From a checkpoint of a small mixture-of-experts model trained on Wikipedia.
Size: 13 layers, vocabulary 8725.
Experts: 128 experts in each of 11 layers, 3 picks a token, a softmax router.
Below are experts of layer 4 (counted from 0) of a mixture-of-experts language model. Rows are named router (the router's row for the expert), gate (a neuron's input weights, with its number), up (a neuron's input weights, with its number), down (a neuron's output weights, with its number) and show model dimensions 0-95. Each number is 128 + 32 x the weight over its row's rms, rounded and kept within 0 to 255. Numbers have three digits each.
Before each expert's rows: "comes before" lists some tokens at least twice as common just after its tokens as in all text. This comes from a sample of Wikipedia text that the model never trained on. Tokens count by the router's weight.

# expert 114
comes before: "\n", " ", "0 ", "1 ", "2 ", "3 "
router:100095164098112138114162096163092167163106098164163174154151098100151085093159095095122112141173092093130163145104091166160156164160159089085103098099166091160131154094089161095167143162107162104099090093091104089165088166164167162100090163109097104160151092091091168108161162173093157101
gate0:148139149072082098093127112115172130093101100185126146148132134135125109113144031152138102179120124160137183150136115105182131149129160111105086111097128116149102152064103120111155187147170147145150137119130050151119105139140183122137100143142102108222133143120156164088170112153129228121
up0:147107147156168110123112085180118117131175117132147108127136118124093141105098162172131131166175180133100088043175098191097119052134179139144158103134168177110132125074184089112119130135111167141101143104130139100141167091113119077159165115152060168144124104166080081080084145161130166131
down0:093117126157178140170100151086172144095126112135137108122161110138184124128081128120171109117056125153058121102111108109156177100088120182132163121171115147115131093124087110132101162152096068077106104105113108149095191122110162129154144103164137173126166118148171110109195148207194069127
gate1:096112112102098095090123075170139093135163118109142117128179133097147124115136110127137124099129133097097206167088158164078118113137168132098088174125172141175118147081176129083144109153107111149105080104128041166099064097145097130107092200090116176157173137128078162099138136109130172078
up1:143097183117121154091105124160110148145104167158140179165135088121162172133170162105072118191131130116131168084156117102171129158107090148144106119098101134100114075095135102170128106153185132118128126093145180131130118174152199161149150088080163134110189123059169150073171103161146086181
down1:134125169126186121130105169199180159183118082162144167117086189181167100126147084200152118130110188134181136104079135093149109153132146188110115081163152159141126134107123194191114152124140112144089129147079103118139092178137136143120139104137137152099159134079133181132172128083141151108
gate2:117145079095136101138160121119080134146119129125136126150134165179113121125155094092159130119128137144181129152149109105147161163161122058115106156072142130147041114174123148136090212156129201155094139091133152116137174129156148116051081178116083110134164124077059166137118122156085153178
up2:139163166136173138200115151134095074121139086110123157132098102139135169132072134105168138151161176126084093138129135083214133137145085089127176139136093086120140061185102115162184134164153154188111113164114097167125130156150134136184144120130078132161179155095079153092127073142118144154
down2:160163146104157120083162156130126147121121078119096124139142085134113162103114138107116146106095088082102109139116174049103142120148159058139064049079171095081110167071105136124105137100120128105152182086131173127161060131133092133111091093130130160086088172074143137099146146083144133081
gate3:118165143155097113089174104141118091114092071179135111163167153098178099167157110069137125089120137098190123137102111170110155122063164110125132137113105158149105086100097152157158188160076148058168131104143151158210127099157107143113118166096104113120140138101075130123181073176097116105
up3:120166099119192126041126137102121141173154215113108137083160140163179097123168137185106089117103066163149167095138132178199131094126119107088139121121126126050104107114137109158100072108098107116090150129145140098144132083099156113175116101179149135166095099109135100126155156151087142157
down3:143165128122099171137114077119038098144067172092131114127127071106140100141106150168136126128135165133184176132083152125170128102177203136159137125137143106081110185175160100190174118144164146131055113122119146144134117122128122133124149102141165146115117150170148138106201210138155113164
gate4:088159175126128095107108103145093109158150101126196149115190113089154133141111075089154072099172140118118116130166147141186136102162175119129084118143117074127150127081112182059134158131136147075143073130156050082151166132132116159133131126097121085145122112099133147163204090191142137165
up4:125158160141146148158121071144135145188103081104165090147146092065117127106100142113191106108118134134127114090122114122146109152114181134149112111103106109097127183090165146110088192163195149092145171103152118172129092102186087101102170064185124098107110099182146129164156079147108131198
down4:141137068120148146214149149144093129145131138163138149149124127143126185066119125156152154116179100116121141165096139122149091103090089119127166114117156107106165117080148113161143085160215151125172204114087156136192148164157151143161123054161094110182113192123154085120135102145137090142
gate5:101135138081105104132139119115133162155138113106101133116154136108132126078187010077124165083111116161103119146058101118073126119151108132116129119119137080102139170105088135131136114162095101052146069128133201131101132125147162159117157174105104122101157114045085158110191167121138151137
up5:105112110113130141102082148112079172166149137071134098133095099115075120142157074105100151126115120158110139090089064154106127085106122109096105132110142166149111139176099127152113108092085132070088099076155152150122158093111140094123104122135039108113120153062111188240137124103151087145
down5:133126110182136094090151139150131096171152123143150139148119164176178105182192147190151092163109159095105139120135126086101110167129166143142183110130124189143116163076133100177179160181139124137189143188100160125140155154190193160142100123089148134148108152105164117138173068105105170130
gate6:065154134088136095122139129112143196169138128140130108126106101106165085063087142091117159155110108173159084134082104122153120151116142066105127148168099095090106116196122169104144109196114169133144148150089177113136113138131163162081107148154098080090141093143064133106187075163146101070
up6:123174110078103100119154085152123151143118110108160126108140128105089132142102156118140092150124168158107095063157139147124092086130075118126202138151131137098123141109180112122114132187118111086102126156115192115194168164190178138186138155105088145086166136140127084120146007157142144131
down6:148113139131184159197124139118133087120107145163141090106190194146113113144082106124102103120069170126062141113107138170150106134111142119126063114169106128167148115195107107116146182158152136188123167099143046118136177173136105146178139116116120162181131154159119136105085204128102111150
gate7:125167129126161130130146088116108170129127141158165118118183065093164126144234131138089128134140079154113110180127116140142117160141212086083081072125172135116111138120180150099162146134134138092127162068104140113105104139138123117139145111174105115160137026102125160128189090159097155116
up7:123077135114129105149098107135148124168201191141103073161179131195151132102182124123220107085104090186150124118149187108092107134149157100132151124121042124143126113144151141154206163148142143136175163110110131114155099128167157141157164091092137136134108113130144151147113079160115075150
down7:147084127071145111160155139115169177129129114138189139165137138104144131097196166161144159188129108166109130106119160164095099165154140140099119104130146139091167104112130170106104160103123074120084153105143115202135096119077112050152117156136193150156167162118173052151134157112100192159
gate8:148104171112130145102143052155095169138159125121141125127142107057122140057088155122080125101138086118118104110115156155095110167128121161123051017097133083182133126118101163093145180139090147097113182166122120103153103150129139180124131106101183062098121119114101112109123130151161135082
up8:155151144065140090177140112184072139109117182075126090108049111158196125113102150128130159128196106116180103133103137134099071138108064102141131078103166118126160090117095153130073127144163119100111167095141124161123138110152174177127147121085166124138168137174118094150071140147180124096
down8:109191121153151140147105169133132155080115158140148183162128147103128156100112168131144121080151107148100092194127133154117156120104129117091114117119108127117116129102166216159164143100160127179045147169131127129172142099129087190044146130157088099157192147108142142129119157042087136151
gate9:110131163136095087141147067126162116098132100147167175186116118099149151118159150101117103196158100154147085105124131241154127121150109134131108119162123105176126180085071168159116102118116136021148160095124148117144129099117181091113048126096178136135135139147108124129100092125119105122
up9:108096124105148173148104070094144102142163156191189090151110152128099152145151124092152066124110131113115128131102108096156030132123091096171147157150140097153152124128099132128130128104181140150114105113147242112128131121075135118145112087079098186078113131112137135150168116125139071055
down9:098081059186107156171061107087167137168110147128118130140067119115116166088104191140086104116138173128090106076136141090151131168119080153191118105046115176102113160112117148085095102132122137146126159123154174132138116122137142110053140142136091078157156086096179148126106085143137110127
gate10:097178218128103122106138115136158102078114135181163162170206059093130043109112150118076108170168106093143135157142125142133120139150157120108134110125098117129068108083091150111150123155090157139101084142131188060152133151136166121121074067128152134115103109129118159074135144155118105105
up10:088052088120119167129117167095157133124136122045136146140050142125130168147146143146151114200125055120133132110105108152157116083151147128114159106166131111125088086113114068152105075157118145110213157106081091140113158092144116072141130132104125116123129117169158172079146084131147137202
down10:157144135164112094119118138181166116163135135164138165084123169089091091200186138142106085086117107111149194089130131115111138154102092096134110089085200104120169128116169160134130095088123101166129115177186085079148100169102106145102112086145130192090156150144109133162144121052163110106
gate11:144130126119090046095110110153184109127174116136131140154158037091139092067122108119107128115112125137155143156084069077144134121136173089151164157086121107170104132170115143070159147187097084165148125113114086163110107125171125158139092101062102158163093121114172105125094107168162167088
up11:086077145118117109072138106137136095119096080157106175106125114095096128129133112087153137110104124138127107065190092085098111118092129131158092157128142123075147080186142129117109208114121068126131089166154150150118138077080116152054096117190137135141088096086125120079119165160094145054
down11:131153142155167167081112120095159112129066091128089118131141104063219116208168126138082117158117127123139133168166097150096111155113139110110112114115100147106149076097136098070127099124144144130132135156078118112075152038066144113120160086184108100123131144103055076131129145162147128143
gate12:141069145099151101109163129080119155137130086171170088146199091145158101144127169123064131107169081136151170137110054109152138118144135076104086066080153089142174072094087088140175101165135142095158140097103126074125162166140144127097101130108155089122055117094149153142088139127130122140
up12:166102154092156064139129120057135130112150130181141101102153118091141115114126096124105160051097059121161174204115075144084195107137158145184137089190180096182156072112106150152095120136156126128169166124153105083109123148117099133145151133148127102100138132118126111116063115105100117088
down12:137060087142121107168124175157083159111083184161112132145092178130119186123172102130153116136110131096112098087082197199114171125120114139116131139165096094162171100131137090185130133143167193188085125122178108157058117120130133104196104187121143128106108134109088151141151129140120103122
gate13:076075113068163100161158135169104105107136123185165141120115119100131117130106138097155117141080105119190102166144065145128156099139156096109081072098115062119153092130112166148100100111095131112145130103118150115158080124230168130141167164136071142127108106148068160112116141099088176183
up13:153165117143122115125063117162118147104152176147118176129163168152083144098078151166099186143116089127149125114091155098193115162137189134104118166124107141177191161069125115153095130166164075128129094136130076173133094158151106119164133123119139089152199116086060144115091196134125100100
down13:180137138164100168081116137120109093107150097151208120108110122133147120102135126102122181135142092116108127085112196165127134151108081052139169127183200135140202061092172069142095161124141142124089164171086173117127103124116062161109104133081131127158143112147152132124159157129165158115
gate14:097144106091084131093168135126142192140139113190111148106128113103193155072128109072088075097143119110200159102120118164123151134139135136066123108131164067142139196149187169087161097079083147092106095153110133111123094129122131087133103105094112180134114106096074103059145117103115096147
up14:149041106172144111142133180129150150164174154156112176102081132107174119121114079145129172170172164135097102142133074155087153103125121072169123176136136157096202175108162147096120123126154162152119084114103140093101169099104179114055142104152154087132131122114177170083151112100171139121
down14:112125053155135161162148152142166178111125144104083144117164160193183071156134123143082093098136102129167187219126115151112117052162139148122122131127162109133108137083092157172099174143064146133116145152071115154142087106134119143132151139127222138124133159144146148082118165125146156139
gate15:107157180142113106157122188139134181195114113105100118142138117193137107071107131121121124121081091108085119165079080185217186185165148093125131104108134113144110108093114125105148150126181154186128138128070131097120137126155133110061110152116079124146090116113050150125168115165141133125
up15:136101150108092180114113092120137126049141122126191207112145088085097149127149125162204064138156139139114145084138120138100116120141135069143120134110136127145177151165183128134130122139078142102080087095142152149183145145121125138189140106126119082108093134106159094091023157111157084138
down15:020145125180041102110147116175116105140085208140083094163142173164166180088123188138131145158182146080156116099122170174129127081121130105114078084120116167123107142114085123191087124120137149168157109159112133143139112112104138155089126140131112117164122124128124104118126171092111101146
gate16:094100173117129095133114096154108122095159167137105149146097134151093070110142052104118071146105152121123178165135045147159092112158156105118102133088149096138137095165106127129127183172189150111117023116085098150162184152141118125097138112153102086080097112100095123104143175161137106091
up16:154178129135179103105169137133190067100061152101110150115136150168094126143097068108142120107133134123177154096127137126113065162131108138180070132167161143142091083060114117130169170110110137162114074111153151144106127106142097138100112142163158098137038111132108137135040173125151127165
down16:101147127127092183132088131113163105127133137111174156083132158169147153120117140149130111170072119115122094130141067101140149102174164140137179083106151133155167115168141075067057070106130155132208097068124123168134162066066152171188175114151127132127094140111091085101131130143142135101
gate17:101114140109138046135155107150106204136128107090134139117142143131105130092177144057149107116151143118117192135147116144129147084134209132066181132120141116113057106110140110118231065131105141162133113092148127096126116096175129140134127165127100152198156090136117138134167094150119172082
up17:116101138125203191085125125157133099135170116130138128117085082123156113114107172117185178131125114116136033162099152188159149150118106111125130108076167115140081135156070154125048102141103139098182125165129174158153133096160156135113177131104114075147090124111111124180093173170119170135
down17:154137049142101111110141157066108112104178091116080096166130049151051087096090155121144163100089114115096109125160118081175163090209140179119114129083129127086122147112172169113102121115139170125070122122116127137082169139147122126128114131172140104111125160114176100155084130134147180167
gate18:137151123122152129137144106136095136115114119149159152159150148118232121133155095121094098147204115116161165050140126174141139118134136151085113125131122116117095150154084131099133151151098070114118090134126154064146114182198154169114101077146129077089129138103175132150111093157084170027
up18:132128171090149097095142119104162138196154150148088073122064113093077133127080127119107101144077094139159111140152176140172177151175128122137133115121156164161112149101216133076172120130117128129130146146112122159125182148112100150084158165177124122123149068089187164130152138151092111218
down18:130099150141155153160134088167116117120155115126123099101111130116119113169180155135112145068118120099121167109116216110111174125172098092094089096155146121113130109136123116137178171175137102108140152175174080127084120069091163181182173137116075095116160139044106130111109140161212083122
gate19:083095092101108033076119103129093142107143145174124180146134112105161132123129108132116149151135149101167138069084129081134173153166088160117083167142124132072160110067041138099123134128117168135131095124178129098149095204133163181093117118150091133173107122103071138099089143158111145133
up19:182179201125165102127158118129154150157094132167083188138119125131100105186109158119130156136156147141086171110141090131196131122121079115194076128150131118068148155106122048135105161137154178111122112143132177166093147143165164094078112143102137071156109107109106129132172115075155165081
down19:148148101111202098057101136089136122159121127173134140121150152089138159128103097139143106178096132157186112154120136089145158175157134071201105189165082107144095144099068157093102174134131122095129152106127116096158112123172146138129129155162101146154074185061113126135105169186113080166
gate20:096133146092137153076201125165170120115126076164105122162109139087107091150154112109103125079125136108128208119153145091148171149146125129140138156067164088138185157152067128087133133180129172138163153095122137078197122121152156155079091146171108115167085083099171183128102110160099161110
up20:104133081127099088099107147134105088110118099091087071145121123171157152206087180154138142183177158151180206136174172124111145108131080150172049120119138112138145142179149093128100127150073146153143120116138148113125087108138130143090160138076131118063097099115118150136118114194159145077
down20:083090112155111132135125116098095131149105075092068166090211130104156148117115164146135130128141116152122138071115102087053057154126136173102119136114093129200116093110128147120162134127176154128206135080174148110152069070138109144136112115188103159175102146114117176174144141107126145096
gate21:064137137078097121107121104116140140139110130186097195158159091083177117096116118114078153095117108111126168122137088194128097107159184099124059077031108096118150117104142171115114130181177115122098055132083095081117140135113148104153102115114153133133161111113099143087131133128071107149
up21:161181150112165180134166131191137122123123158114165130170156188179210112151177084138090159094178119108121148168158155122154126162141078124102140162181110172107113139134142097136177197133172121137101163144180179122147141132146074141060106169141074122120103121161131146113110168163143107143
down21:182149151122127105115130115096089120121108133100099141124128100161062170124049102180098152164138241189110156095122127163086114201068092136092135160130082161142148149101124174139113128102161119150127177152108112083132089148102097081163109119137090185142120148151153120155152100131143159101